{"moe_layers": [0, 1, 2, 3, 4, 5, 6, 7, 8, 9, 10], "routed_scale": 1.0, "groups_per_token": 2, "init_std_router": 0.0312, "num_attention_heads": 8, "num_key_value_heads": 8, "head_dim": 64, "norm_eps": 1e-06, "rope_fraction": 0.5, "attn_scale": 0.125, "init_std_up": 0.0226, "lr_head": 0.00617, "warmup_steps": 448, "batch_tokens": 131072, "doc_mask": true}
Below are experts of layer 2 (counted from 0) of a mixture-of-experts language model. Rows are named router (the router's row for the expert), up (a neuron's input weights, with its number) and show model dimensions 192-255. Each number is 500 + 25 x the weight over its row's rms, rounded and kept within 0 to 999. Numbers have three digits each.
After each expert's rows: "gets" lists some tokens that make up at least twice as much of what it gets as of all text; "comes after" lists some tokens at least twice as common just before its tokens as in all text. This comes from a sample of Wikipedia text that the model never trained on. Tokens count by the router's weight.

# expert 6
router:488541520509514532438515533520498497517454507468538553481533538433509529498505501471496526473492489470544469473492483524508515465492499477485482533528545517526517485507512509472468480536521481
up0:463514516519526514509480490487507492548504532490479501514511539524445509523475479446485512459489466508470486509477538505496513526509473519465506490504477469507475514481454487472494489542492483
up1:552543506493511505500477466468516554501486493478472527525472487481513516471499468493479501461516513478534500525487468459506566528518541501480521501521553448499462473495453472503495512538519501
up2:516502513492498513486514471534535469514463511474522474445500501485516482516515518467462472519487485521475522463462521478524494536487552462479508521475511529492442476533480519516533517498515537
up3:484497485449504461487513472469553466508507452489476483505537527483462480512517491509482471487485494476491520513455535567507543467474498514498464520509516466479515491537469444491469505487519491
up4:499531498496554494466509500536485506515474519508486525513512480487467503463535490478484540519467507525507513485483504476478475476473509477468527513488496488518519491527462452519511498509523508
up5:470481455502552514528514484499530497503511496497490474486477476482479536500488518484490540498514530535567490484495506468528478482530558495518547509468452502454483510477513468500514524519502481
up6:519537482478521493521479527559525494527526513477471501471505526526489512548507476454496454493500481494534513479502514521487518456460522499473500516475521484483485535501494504472521532487486505
up7:505500501473492499523480504534526514515522497493467511544500504524491522473484473481471506527468529494515467550537517477502498498522508458469497474471463494472497524488472519495465465516538504
up8:491514481516565530506521507501513518492508538490513528510487493527463469483477480470498489508542492493512468502463511487479486523479505488503492496525481506488484473529483508538489558514471508
up9:478491518490517520550483510460492488485499518518474470513563523506529502493490460491517528500481476464524505497522507478504509485548550523509511547486533498536515510475479436516525485508520548
up10:512531466501468459490479531472484549538458480454545504507531487533499518489444478535447460487491438535488505522507557536456547449506468470499486484498512465535500501508514513508468499485495517
up11:491528548503492472483464489483542462539527516507513479537461478533540460508508495507475512498513451546516444465474485502478497467495549514498505506493503517559497498481536494505525515495491489
up12:517534458512490512489511516462485481524506488487483503491537492541526518475471510504459490463521471486519519517548507523518513480534542519468485528525515478529526471478520498527492530524493517
up13:487480489528519477503494469514463553519486493525499496476477467548501528535447551542502461488484530530513516497508546494496503493468539488467519465456535516461494537522511456449509510504479532
up14:519524520505486460519523496509519517536474525514498508486479542558456525500536505520492480481481494480469486489517495476460518509519504468544447522414488515508523484505456522506491489493515487
up15:514503488482528490467496458504489499510471489531504535489501468540504515481531496484518517471495519513488506469506495474526535489476531502491502493530509440485510473484451505471482496541469532
up16:501475527505536533503535492476510497547483495540533490461517500498483513524468484511525534496532493509561471521484519526498493503484524511466492476502524505524525487505460486494532538469541513
up17:485513472491500496485517511511547517486490480465487506546508539530548508485512479538470516451483506502524523528560520487532516466494548502517531482468502487490471497492496466481464540499501519
up18:465478495495504492492468482497504509534516497490553497529519531513514535476532505459505538446483457523529528477554510486517507529509499491505495477500521494553447483458502459523487501504534527
up19:514515466522470551493515508544470482484489514507508523534535491510500528511459477499475485517462526471539489483518526481500546460516461501508516484538484525486518474482433478467467484490484483
up20:507521504515490507502497441480520509519532507543514538500519492496457532532497493509476489480511497491502480453534485529456536482542553524505485548498482536507514528506507502489533514494551494
up21:458466489481495463514502493516542482504497479491477481494517507504471521479468493521448510528477498541499506497538478507490503499455508502536499516452520463526495461499502463488493468471490493
up22:531520503496537504501446525505538525510476470506509496481481519472465466480512460525487515513497480510508545495525479524452555500518519468502533502486511488504523468498514500473513531509503473
gets: "1", "ing", "er", "es", "on", "al"
comes after: ", ", "2", "1", " in ", " | ", " ("

# expert 16
router:491560470507510459504509523510497530545510505456512533470495522530518508523499498493494482507494481505512486540450473525468515458483472475467522453492521453523509482497491467489538489557523526
up0:509504511484509527488541475492487504507491516477482498505556508474489476498467471514488486510516498546493527465461510462530520442492483527442525520459505472542470498502495498513518514492529470
up1:487535448469521467513476490509475506491460538503512539483478524443515541463522486524464531481462482549515506482490487479505526542500488488510473510430479496524496470490501485492516491503537464
up2:476489486507508479555490491495525494504521516478525459487490517536519497489518484455532513489467456478462494524498502507455475470548518497479481503488517502511522481515514506457498510532545531
up3:491503521517504495504498504535495514493505488454524455545541509478537471506511466475463461470532484529475551523504469542494537499493471491565504551522477467551481500498491459485500463560500517
up4:469504483539523490453451477530494516504492531504491473500534486487502549514535489480483517511455524456502545494507531538464493461511481500482461504517524474491555483541510466494518484469460514
up5:493514476508487462450471536525514493511441517455529516516529471450483518460472454478475543533509464477517517515486560506486487476492497493527536514475508497527460481508499481487450446528519482
up6:481522496492503530480512512491508526513478467490524538444481469487504506516540559497508479517495537485506507489475518503504507554486531495478482512488478498530470537468517471506467474475460534
up7:528498476484510523457460549506509558489486518475530544527535533514505514473479437471484507499447472476526493513467472527468539463509503525556513502513495493547516468532464451487523481538514498
up8:500516488479485483486468480547513484501495507452498513531511539469479551451525480490466530509493547541498499519510528535462527480521487517490509521496471515520478494483504482466506461533509496
up9:484524514522505526530515480514521540482506497487529510477558534515519515515500502518478488510483527478505461476502493482443500463502537500525432501500516507537514497471475495506489471539527517
up10:522517497538499506491507541493513508522518519508516504476492511481544487490530492469509481504470527502468531486536517498504484430522548508525528508501467473537469496513511491504468504472516499
up11:506526475513526461450458504536524540503477551457482527525508518491499519532490508528547521471467483468494540495479515508506538431541491524528521486521506479519538496545468530494535539497469518
up12:503519463471505515503510515511523551487526535529537550460491489521481516501477493496493481530487496470489531523469482519502524440501519492449471527477485473488490465503495480506514498582521504
up13:532544497511488479529444513473529550544483509520534535485523480475487497493502506520478459495494507453497517510479506484512496473467468519491511453462531471497519524518471509524508521508506455
up14:516503520517564500525460499502520525544478517495481506511497505447456514498494460463516508502514513506547529532488496521480498483495472491502466471494526473475468502522466487541455482495502483
up15:500545531501511493429519524520508499487459507477491484495519486470486506492454509467544521482484505475526513508521507507484500465528477453469495516490526530497522520523434471561530526462549506
up16:466509475503473490546484528509559514493526479484516496510547481497518523494481480487484468485526518488475477492489525547546485508525505492541479494487526437542478471480477493507506536531519474
up17:537491477488461483539551535478512504510519540471527500512520531473512510502525519459516477532498527469473502522466447493517478493518491458472485457486521490513505497532514478463468465515516542
up18:474537521508452499468498527499508525526477525437522513488471506503540554477463531497463473525483497492508509505487501526491540512503486456490541458459480492498493484518488483522490506470490493
up19:508520456536479494511506532514466542547502486442538513527507474454504498516537483476514470526507450519570533517489496536504517481500520486516559460476518500523459490468522522499455467524503440
up20:520545466499466526499509472532523546518503496505514533473521554484485480511522446476456514488517499522528489479502533527522484489521522513473514483523459481495487483487490481515489514555517515
up21:514498495466544522485477479492496496491521545483485506523499512493485463482473509504486553480466490464503480501525531489498484531510502481566490524483544458477478501490490496500525482537507478
up22:500512440450499528549515495491486502534496470472522521475475537507463497469486542507496479516492503500464490531486488486506489491518487466461505506508490509525457541513512450504461465479486526
gets: "0", "5", "6", "7", "a", "4"
comes after: " | ", ".", " ", "–", "| ", ","

# expert 11
router:520518470495461509488474477510556528509434493463533517485515517501470495491509485496475499491470484483514527493522533505505541462557507490515496470482479499511454507495482530508466486531496517
up0:494552522481497475518493477535488505499493512525518493492478532475535556500529509523483501470479546523521480512528520534475515525493545499452489462500487452504470499544478495489466479536550460
up1:483493534537464499486496468464509525510531491503486501521536475485539526485479505455516517471482461516468511527495496521471487500479509488483502523469479505440516542517484509499492519496480550
up2:531526528491477518490510478485508494481516541503483497475528534535534507466483529526501511524467472484480505513517488506496513491488434504562447483494508499518536502488459517495472458503491483
up3:474485525464508492495507493485508489523487487485475523484480499470497550513470479500520469464471500535551474502547515481540498490475523459479494499465506489523457530497495476462485515511498456
up4:463531515502503455490546481477522530503529550508529473493495496483501475495469493509480494455506484547525477491486505499457468497506544457483543488468492485541461506541499476514489483533536554
up5:527519492485476504491536481463472499567503497526525511497535502541522517462536465478502516453481549488518517502503534492436454494486529530506515531474478510544480520469513511508505519534493500
up6:539531508491526505534555486533514469548486516494488517518496498528466478463503456477490529510555465516513516517490507501513472498553523493478529495493498480533521530540485472519495464534485516
up7:502475449451494508514504496538518501501502547491557496499547499509484523514497496543493511464526505491534453512506525512488481470482483467500523523465498493540485510492519462462458522452501481
up8:494529474455541484534542472471508543512466539483497527498512527512533522490535462470494519501524517490533510493541503452452440490483484505485482534445486496523526505486511451479524537511482495
up9:486502498520486515544509472468489498476529492514523510494497507490477477456487482480462528502501528557515517541518536543504509525537479531511490497459512453534437495487465451456483467510496517
up10:463475542537471466481475518467508496482479475511505480529491503500482478473503471474485479515486472509532518500501464530486552486503499467480548516545548458494532518497513488490490486505546507
up11:505501489482495472495510512519488515515512484463459508491480513564479519461493483469521513508482481545566492543523491523487520465496475491504502512461508511470493523524503509470490496539509483
up12:471476507480518497475494461504507572474513513480507523477495469529472483473457521543502510496456517493506471489471541481463530458506489481510433494521481522506480501547441549523476515501467476
up13:515508530459482526509481506468510531531486529454505561504488503493470478479471465494458541522485529528499481520521500508443507502542468511513481508519529513498444519523496518542473515516477497
up14:527470527461487506523471516454506501564483496533492532483514470532522530542492499497488504498532532489520464488496541533462501471523512499506474454484463454471512540497497488492466537465556530
up15:499488517524489484521514461490530500531486449475475472509531490497501490510499484504488508507489511543493511468469537495537480523442491530541478496518500486528484514521503517475421477514528481
up16:504499437488487509548512550522483522457507548514513523506483516523474524516510506432487544478459528488466516512489536520533501515495521497511498478490511514542451518512489485470511484502488493
up17:487496498477502540469472447492513543516489487470505490473518500501470543503479479526474524543477497472503465496453521470498533468487454462486511475493470484479514521560475501500503509516490505
up18:523509450513532468453491505508548492528484487495473528465503508518494508516481484485500493470465531521526463537453526479472478444532521447521451513507528521474486438565453524516505508522547505
up19:484526504487475498499532499453482546525497524424477506471458506534540508488476497486520522528480520495494496532518458467496513500522536477504501514511513529478475454489489513496437518502558490
up20:528500525501464498522500496484515542459513479436476540516495507464487501535500513504481511472478511482536489484512512543435474439518484472530514492503524556533529498515524462498468490498515506
up21:535525503511494500514499499489488528498471495504529544488488520454476491478474520534471528480522498497512506488466500518465512536500485511522473493504527518541516505486481497484495458490499502
up22:528536510456493537490510489509452507508512493518478519479501460479509494551480537498463474460467535531499515513451483556533488491513470529503481464498466500489519516476462507454490480547544486
gets: " |", ")", " |  |", ") |", "|", " of"
comes after: "1", "2", "0", "3", "5", "6"

# expert 14
router:486538525522456502470488516549535515504494485472522535488520519478461514510510501466466516485489450521493502542518465509442505476510517507497509458461504444552474499505512501508475514519550517
up0:524550513527497454483465492504539457501459529506534505502537533449502547479514503548508543498475531515460462467492488477480545497459539466514508524455510544532463509482491468479520510519550499
up1:479549524526483496497499452495482518498474487477466505525527528484537477540484509490451512515516521531536532471539510473545488490529500527514485524484506471560481513493473478519541482517509458
up2:483507496495512470459554506499461498464507483483523552475551517520505505473534500531513519512500498499490504515492498494502502502533535530513501482483465533514501505476492496498462533490493483
up3:511539531516495500467511519532537475511536517452472511481544487482487503548544451464495478457464505531502497502502495504523497463460548493497559526454493479508494530508462491497463491490508506
up4:523520515530507495501554453521516526516500464500490468482491530486522492459470520525503479467493510477525529486462501500433514443475485517522467469483539540507476517471496470513511510520526511
up5:507485548500529504530504517519509462536471546480465464518479484491506526515538482527498555546498480530524513488524488514472506499514517546516502492495462523524483491539523483513450458479512494
up6:556528509460481435484490485508515532472494493520547510463536488501454508513478513515513500488541519486501504457513488540462497486510485494486511508469527516543467503507511460505491483505489503
up7:478492530522524496485480495493515473517516503487495477510507481501467487496527467496510524497546488494482545492461544488498515505514526485529547505437514513468483460493485486474462494510541494
up8:477501526493539490505493497502511487474465454492487472495557554514485466488509519503496497530492477499501503526483475489518506501483508481516509499495495450490454493518468496522544480467521502
up9:529526519500509533516508493477517509500486504504506511512530450476478514523482490538482471494522526462513461508478460471519481491455539508504514500462536502498480485493481509503475509516493522
up10:530505523479516474453472541512495471520471480458508510523480519515476505474534508492521502502514456539492532487511497517462521504552527511506473475437500529534480532486498472472555511546528507
up11:467495525500480536476501488521541476539511479474528505548507490494471527499514466502475470536524504485540484512482480525527495469525482521528533534491503485520519463526510452450523444513509500
up12:484518479480529504493507468530500557509510470473520549534511484472482522495528497509466482505547468500514529488469527539484504423494498510457520491476503482534474505529512468435484495569484466
up13:512522518477477504450487517462571479514499491488478526510518502455520513501454519462511522467507501463549485521498494571528509517421558503493514463507487437516530509514470531459532532498484479
up14:483544500487510472478504518531534482474471507473460532474498507486472528480504497512465504504500456527490503500458514516471478534505485446506522506501513486538515504483536515455518536486476522
up15:489541521512503475501486498508507489539522479494476526468522529480543539518519458483516537495439474544552528474531530521459526486496483501549509491491514496480490486453490535533511476484521435
up16:551541501516506511529500460525501490488484518493527524505499493505520526463518516507543485514529462520497476536504535486507462459464550451506512500495479459509506495460495499482496544485539507
up17:513481538442524513450497534525504510530510493534484515506514475503495523479436472504456482480538529493525459497483494554502526467484473473530498506479494496529508502534484470462524521475499514
up18:560524464542535464494560489541478465560470486507477546480477519480496521487489482479514491504483492501466471512499521527489537436492546488503512485479510495476526538489575510505505459484524535
up19:538541484466518485499499474468468532483507532523468525467518500519492523478483483451515541516479533516502481503465542480507498470508540488516504487461500475567480481473493502530464485495514542
up20:470558519489502530497516493530474496558525521485473529491486491531529499513471475544466498504503540507512469507464497529500484512488486497523468521476508494491540477495485512493478445567535509
up21:493526500437513499464494493543468498552498547515491522493487494480545470483501515547493525484524453509484491521520506503523509493463488503510485539500483533471455503520478498504528464533467460
up22:476515521525488457515489530527478493505509482481454541484544522517471495466493508520478500481497484469528532470534509501497489465473488484500513531502467457505480518508478481496514521493570512
gets: "2", "3", ".", "4", "0", "ar"
comes after: " | ", ", ", "–", "| ", " ", " ("

# expert 31
router:525538480480474525517458539527528540491489517508523510450512512530512545475485509474484501497482505486526480540531518553530457480529517500462494506480537486504499502497507495534488515488507512
up0:533516520488525487472450474495536509516525528511430529480515542498489517522499460476534500506482484520496491481467470515465522467541506496498505511492512504476504506531537498495501487550524475
up1:508495453490528499481523482475497500504469463527476504498508469523484502521517530489489516522468514522466507455473511510494505452498477526462485471547500516490526463512539547526488492530532519
up2:462478486526509516477487499542492550554512528503512553511494460533475465477512476528498471518512465555480518463478500517489515525461522485502489513513469487522496462514514480490504473500497466
up3:508528495476491526513486510520465504478436509527514516476497482523455476484459498467471503502521524479511478486511553495495500498527519530497532472481516511527556518502448519508483506487533443
up4:489507500476463492475491531491497499484487481509494520526467557530538473550491520461517526519470502494529536509519513515511492521533501527485537474452529496485459525493513492502480486519520504
up5:468502499491502491496483516538502524531478506491518479514520518534506521513514499534493469500502492503476519485479525511488478471522530457451449555508486515525451496472481464496520494516535480
up6:494492481464512538520429513512504516532514491502525520467508503465529530472479496530478471537485511537494486494504505457502530446485494516495501483510526522521473485484496515509458509529503480
up7:537500506540482487519454482495493502504495479493527503477458479504497544466507510497498489470491507539452479513492517547523461517510499515465511520454511511531459524493486504465482476501494558
up8:526469544501474460487480446527483491484505534527505515543511510499492524489504513487504524524517512507507476459507482482531499491521469455481505514513503524530519492490489477512484510448513505
up9:563503467465517523525473484514508500473466501520508549502483478509470501460487522512504495546469487481534480550477496492458478488516500505483483484491534507501522485468496560515508499522532487
up10:508538473519520475522470540502489541475475467474522513503494479504446529514498510496510505503476500494502547509502457533510499515466487502502527477527491504483482526509472518516498514525491440
up11:494538474503518455481493513486454485485455495500516488495498536507458484512504504510516501488474510538471538498504479512532475523493524524500471518487528489503481523500519529457495471498541469
up12:481526490550473476543479482533537502518492470514455489505447505470478502477529480531499553439488512559504540451523521498492524450502519478472532551506508480543479516527463481517485520486529482
up13:469484478494489481531480476496468531467505468503459525483483533510471531480503493505495543517480449522524447508493505537477480513518523477544528527488527470504458477493542497506477495486532494
up14:525449496451498493511491467492479501532462504515468459531503479501507520463517502537441475505446486498522525472499534489500545487531490498488481502502518548467476510456494506521525484517521507
up15:504492550532481532518499465539538515498518524480565523458558510517503494498493524514540532487546462473476469517535503542469527484478506541499510494499496473526506473533520483512519477509539517
up16:507510521465507499480466521557520474510456524488525552483483527531495514460492487484520504466499518502478527503494536525535517521471491504477511482476483501560479514495523516447447467466485511
up17:514527531557505464495485500509513516514500470500503526516539504495488561467489447483475458493487474493513481509527518504494535504483494486475494535489548489487479454473449483506486487524541465
up18:493483497507474514486456490517480527500475493506554514517541534485477518501553535548455471503490458507481526511556491510506488499482527516489489484477498509465450471480466475556521527528506518
up19:510475504482540531546527508479492496531549481512470484463482490509483502517525517473480523487525493526476536495519486443542553508481520489532538556493522504470481514461504554522511478501557462
up20:530507472522513466491508487538510506482497501462486541499467532488504495478508471468449519480493517531508493458482496480488488508504485528487465515495561505493468494502463543474485533508512503
up21:492532518520511532552484481481509534486503505518504514496523526491517515493491535516447525487521527484499492536496506523498495467515487461466491537484512504503462526481500453500508506468503484
up22:518477483521498500519478492514479516512499474537448529504520487487506525487472455474498516523506512503532534504522487537464534500493499527473542543513537498513481495540500489522475508460527436
gets: "\n", " The", "The", "'", " other", " this"
comes after: " |", ")", " |  |", "==", " |  |  |", " =="

# expert 25
router:516513516449466480488466493536516503520484513496478520482548524490492529483462487490505528520521464509533487502514458536496497474510500458480504476481494493517457510490522522515540501541525496
up0:499520476477529489508505488491499500511545467482477524537496538440493489489499451493467490476481517519519490538496517481485502493527513511467468477472511493551485482524464487470472517562527518
up1:467472514496499486524518466503481535527482519475521475512505525494493518510491516530499529498514458534543492476504513498491450509479549460513529512540501492501462486517509485473472537524524503
up2:475512472503521436483527509550519535516518471509464500515536517468497489481485494486534505472533491512529498454510482513495476490471526513484551528490514490508455497483519501514523506551523547
up3:486505486478457475500537484525486536545490507507470501479503515537502508517493495521538492456508508495487487454485488470463476498526555497477496484506496483504463510499473504488488488554503486
up4:448477505501477500466529482535539543561488504486520469470511517503485541528470535526514509439435443544551507463478497526470517482517511499498450483458493522489466478497505540489482513486495534
up5:489491475470474520526487492514523519501516474549519525456495443540452522469495497530481490481513522475515463496488495499507542486492453459521452512477480478519521479503483516524467522501488506
up6:504530544487499481496493538467531496470472488473482491483464523499525436515506511511482507454466538509499481502540492550494472472447497475524534526482485462510441466466474523527507512514501492
up7:463552494509493479574526512502499510465487512520547485509524518540530544517487503501476498466527542495501469518503537525525505526512525450521475528502542477566493484532466483462438526549484490
up8:471505506502490515497476505479512509486516480487491524514530533489567451524497518483516508499461462464531511469533493544513467488486486501524474511546523522490493484527503471560491509440534509
up9:509536521488461529547482478512514515497510497499508499514511479522546534504527485492470516510497496520529529481501495491482490522500554500476507500524512498473485472510480502516491516504518542
up10:510543522507527526500519482478537528535518490513480552512471497488509490468521456477479465517505490519546502472479491521492522484502525518489471510508488505512467540517498447493485469518482475
up11:473520493525507533482472521464505470529519509476483530471485506508507490471482489507471486509475502531503492513506517458510536492489537543543502529487498512491510474518470484487495478467465511
up12:463509514496521511508484497474529483514500498455537531452525491494509508493519528493453483477507483491500482496473516458504538478490500460503475527513522455509494501453525502524500508511528510
up13:479533487505493515452469508501526524490504511501469507483475512495512507508448508542500467447446481492530503518460538503517517473500501525488478478492514494500519508518521540469507490536525432
up14:537481499515537461506502469501542488501486475467473524522467502485489500493476519476516505520510488494571565480500477482497511482515548489526465532540563501513509520503498532479494468546500542
up15:531511517495480500492498519489517458507493491524528457481471502543553509499470513488512480503519515515492485537537490537506524516492513485473513501469492486481523501532471472474504471506517479
up16:493527502541500512470503480525551526526562535438508525531534468536562517493448497498456497429537438495528497509476540545501482494472491503521488487445471513551470518494479513486481468544443531
up17:495485513497469507514452466507536510514469533504534509499506445480488527528476542510470474464483449504483499512489523525482518479482508445534469533482491513538508506507531474483482519486542516
up18:467462509470522510515504551513509500544510475500489530502464502493484512474537503468504530512464485503518510467515536514523461479515510516510549446486515496519456466461511466526448529554484461
up19:474489484504456444474504522517543502541530465524520487516524522506513511517506514487512465537455459476473511528482485523519495511483500467472528457499553502528519520498496533526470538478514464
up20:503507460453497481514470474483525515506538479483481491476497482466520499527491522548482523477448488533513510540511475523531524493449514466497485475503457463507463468481465510491501504497498496
up21:497483474498516497537512475494497504488502492456486477515532479499521518490535491457507547517472490469576485489467542540499456551495514509486524488517522477507464514522465501507500501515461450
up22:463555522490482475495536479520522501518497475471491508500476496506544480461459469494507501450490454463489476527528477471480512477504502495513505492500434507471497483481461494519463473542537476
gets: " | ", "| ", ", ", "; ", ": ", "|"
comes after: "\n", "0", "3", "4", "6", "7"

# expert 4
router:508504496506515495524521502507487520532479487447507513558527499509519505547498474448496517511458437561547525493460498503498497500505483530498526528480491457467498473508460483474502521508506497
up0:506516490542492492495509526462525482566472531473468512530543510517535531483506472478541530530482464481523505528492498463493526491480462495502526501471527487450524496464535556478530469481501512
up1:495486497528477489515463549522477482504500516475478484487449528530544465482529497477533589501478482506490538469524501503483526521489527539496551489546515550495514503531507526531488517482497532
up2:498464501508531499482523531493507507534516490487472478511502558481522504532518490494539535543525513509547491545519473503458499502523505508476526507478498547534520529482495453501515459534516477
up3:528505456501499503514510518518493489541484476469468501499485531527506483502486469528503523540519475508548468497476522503492486482508458490483511493460487460506463504497553498515483511463486500
up4:493542518518452527514526510518500483512532488517495469489505479459501524505470481490455508483481501507492500517525523505526537517505544496507527470503513518530530479488469502450465507493444491
up5:484507535520510479508494498466512459493536510482473493524520507481509483506470479473476539513478463550554482489472515511519503462479521517537524486513510457517518522535531517512471477484520473
up6:465501493513494508489495508486543507461508508485524479497514498527523488480483480439500487502470449535514461472468491505495479484510489538512484577503486536514455420488491467464464520502511534
up7:505462483530480495467503507528516512482477477473525494525480510517471513486494531465504527498522479502559525501479489505497478506484467521513518506487531472466513532496531504523497494496482486
up8:467495515518503499497478496490530515487523519448515516489465534502513492504503432490491531459540485531474556558493489507521532522512483472547480488452468510514479456475475518438486507524485474
up9:508520450486485507519521494513519488507457475474509496536503483471516445485453513520512478487512481522564524493508521526485528469513479499524489498504479473518482519503480489497533504528502497
up10:505522524501497509503524500482482526494495493463493499483490518494491495497477496457547519477485480500550511545487536504482509480488511491509524476479543516535483516508478484527467504570537479
up11:538489529480468525508506528542500510475475493485458493499499502487517490475505488490472493483524475488521490523500481501535539496462482478495508461483529497490457470555512518474500462475480524
up12:482517533475548473480513492570490500518510500523458542459469533448464539534508531499450468541486509463539480486475519487537484489504496496523518487506527463504488519476512486473481499495524501
up13:484479533524481473529485517509537510510505497508505461504488472503520490513475510492523499486463495491498510461532506479489524525496501537485547536471467512500487469547508489466505512489540512
up14:562549536501460502500477515510500497562482530495523530483524505521501461482448526467500472474509507516503508520538484493506498517529509556536498486509504531527474511507460494474449509527503495
up15:480528536524539462522533511477503489475548548502488498449496470496493471538514541508499500499448446488468465487518500496484508492528534518502497507505526508533487496492527485506499524478502547
up16:497491437462475454511505517476520489471481470497479477493506507497517481468517500505481534499504488516509513465499467499495529528485482510516496477490470493516517481526552495516470484477530533
up17:503493493513510478508495493541498511503502470492531497519477509472521523491490503464502503450525488545527489480491503511521470491512537476503536560534511531508489526533508450502536519502494493
up18:491504494488521521476496477516544526506530480496529499525529481496500483470471461508486494515501517482584511486517506507533535535479487492481534473470488512474507456495479464460533481504452494
up19:524518452507497464503508507512565504517541501476498502471530474521487507441496461441509534522503517484519490546477496499494567491505479496483531529508499513492451478484490528449504476589552531
up20:521497544542505485503474521489504520480511468519535466505520472517525459493452508498516500476492429509525506525526525555517527475509484499464500480457501503520520503498497517459526538545547510
up21:499495489479479500491454471507514502509531502514513490481527521466486510533524433495512432502515501454493547540474521500511505472523513465461492524477535526513510490537473518530449499503487499
up22:494523478506485483527546487513523480491503487451479534445504557476477504490526540482522489497497484500515491537485518523490529515509511493478521501518548554504455490505446514483434553504493504
gets: "\n\n", ",", " =", " is", ", the", "="
comes after: ".", "\n\n", " =", ")", "===", "=="

# expert 17
router:471498463493490439459512497470526514542478452472468509494522519487471542491472500498473500537491490518514531521475505493463538505466492460495473482456531502508505477498537492496483501526479482
up0:494510480527476480481532496490529503573484450459501536495487486488504542500463517476435523489477517513474496483472498510503494537477506538504505552505516528474492472537549503518463485517475518
up1:523543493476492498471492528488520485523457505473523498509581490515464458470510536493482511503528462532493452519512476530508553473488530542556499501454494519542529476484454544467512471538505480
up2:521489502535504527502520458514473516478524514499493521511493531496495476520514460507474517512503501515502535506503454461474532452539520517493495516565505523515541537483522488515487512514489487
up3:539494453497474479531505495473473520520515494465498491510476473509486508469467484517517477494511510533503538506490450530453467466491472484499485530495523463506434509485477495483485506497527482
up4:512499498518477515522504503497553502511528501486503479508475476503454476457459484461462503464513534536532499525495517532455484519502448468480539474521500517529478503451497493442519524528463501
up5:506544527481470480510497457498549535522507458523531497470532477456474496424530529478516519491521478528491518495509532475476495520482503492482457504500520536453482500478487538468467498504492536
up6:493530490500495480483520487508545535472477453467476519479494481529479489487450535521517547518495491459485510488500506557456493466490481487516491491538506500507457494513482530469484523470522505
up7:525500482523531495497493504510551543495470477500494495507541526488489488472485505490526470552431522447547492503445461493494504465497527543486523541462535491478468456535531502480519494477554470
up8:488473484544500467543504460493506497495504472496492471504563503518534472504484477488464547481512498547507498441534450508481547523496527464538521513530493454520464485523536480508518517529524502
up9:478516468502509503533520537542491496547502509475553482513532482525466530487456493483488533495498464515535469460522504518472538532472486461498474517443502495520501469486513508507500472539520477
up10:501479525503440476474500483484486519474502483473495527496541513508485518536482470476503481515457468531478479532497494480473554453509481475499476482523487488540486477521512480481539525533515504
up11:529502459529503463499483505486503492498485465470502514470505494509459506515475445487493438470554507488509485509518524529448496513545457480500526518509517511513482489521477482515472530506541489
up12:468502484489472480506511460474526506516488481455530536527491488479532456453548517484478498500450481492570458507496503505484547441510516490533505514494496477491491500537497531491525469505496517
up13:504509492514520474477512490479514497490464464502528523516552535482532541522519502506522533526483461518556521486498485501465488511468456505485479486468527488523528478443557502502510536526512499
up14:538529516484489450475526502521499515486464470473528518523485460483488536528478523505524509494463525495458515518491509467443469521509490512539452504497545448491468496531493475503490467498495479
up15:520525485524504480513464509537490485500498467448531506512533481519486499496551503547506490495510455473512521476519467541456502508477482482547521459448488526574475490498460460500513517498538478
up16:533546507471448449493516542479521520508498498472539479448508475541443502478520510505475496514497516497486472523480510510488507475520480504512526457480530476528479517484514526477519444522486521
up17:514497488503516486510494506503474543485534493524482496518478475502499517482482559512475489521462505468518484536488515513454485491499522459493438486535485481508472496472474547517519499472549545
up18:456527481486506475498517486513486498525510504522509471536539508468484490471459529493476533500517509524505529494511462491525543483506515526512480537450491510504510487479530484449455521498560518
up19:490483500510499481447521474546543503494473491475493572485528501516516489480461525513464525511498485459540528476523487499450499495491486477512512504520532496474522497536480517503462467538470461
up20:497528529502502469497492547522517508478489473454546505488530500460519513539482534524486535510490453536476541524483521497474512495476488469510515455494532427512507506469536503499504534517510518
up21:507492503463501500471530496508499487511500498499493538493497499447476530530546493483452494463542473501519518500501455499425466484454518527504491470515522479470520526516508492509499463537507470
up22:544517465492451526511515509499505494501513487488488469482433489514498488507470515528501480529523483441522512497501512517505478479487488526506503477506499509483517456499476509465485494558505503
gets: "-", " \"", "000", "/", ":", " March "
comes after: "\n", "\n\n", ".", "°", "′", "°N "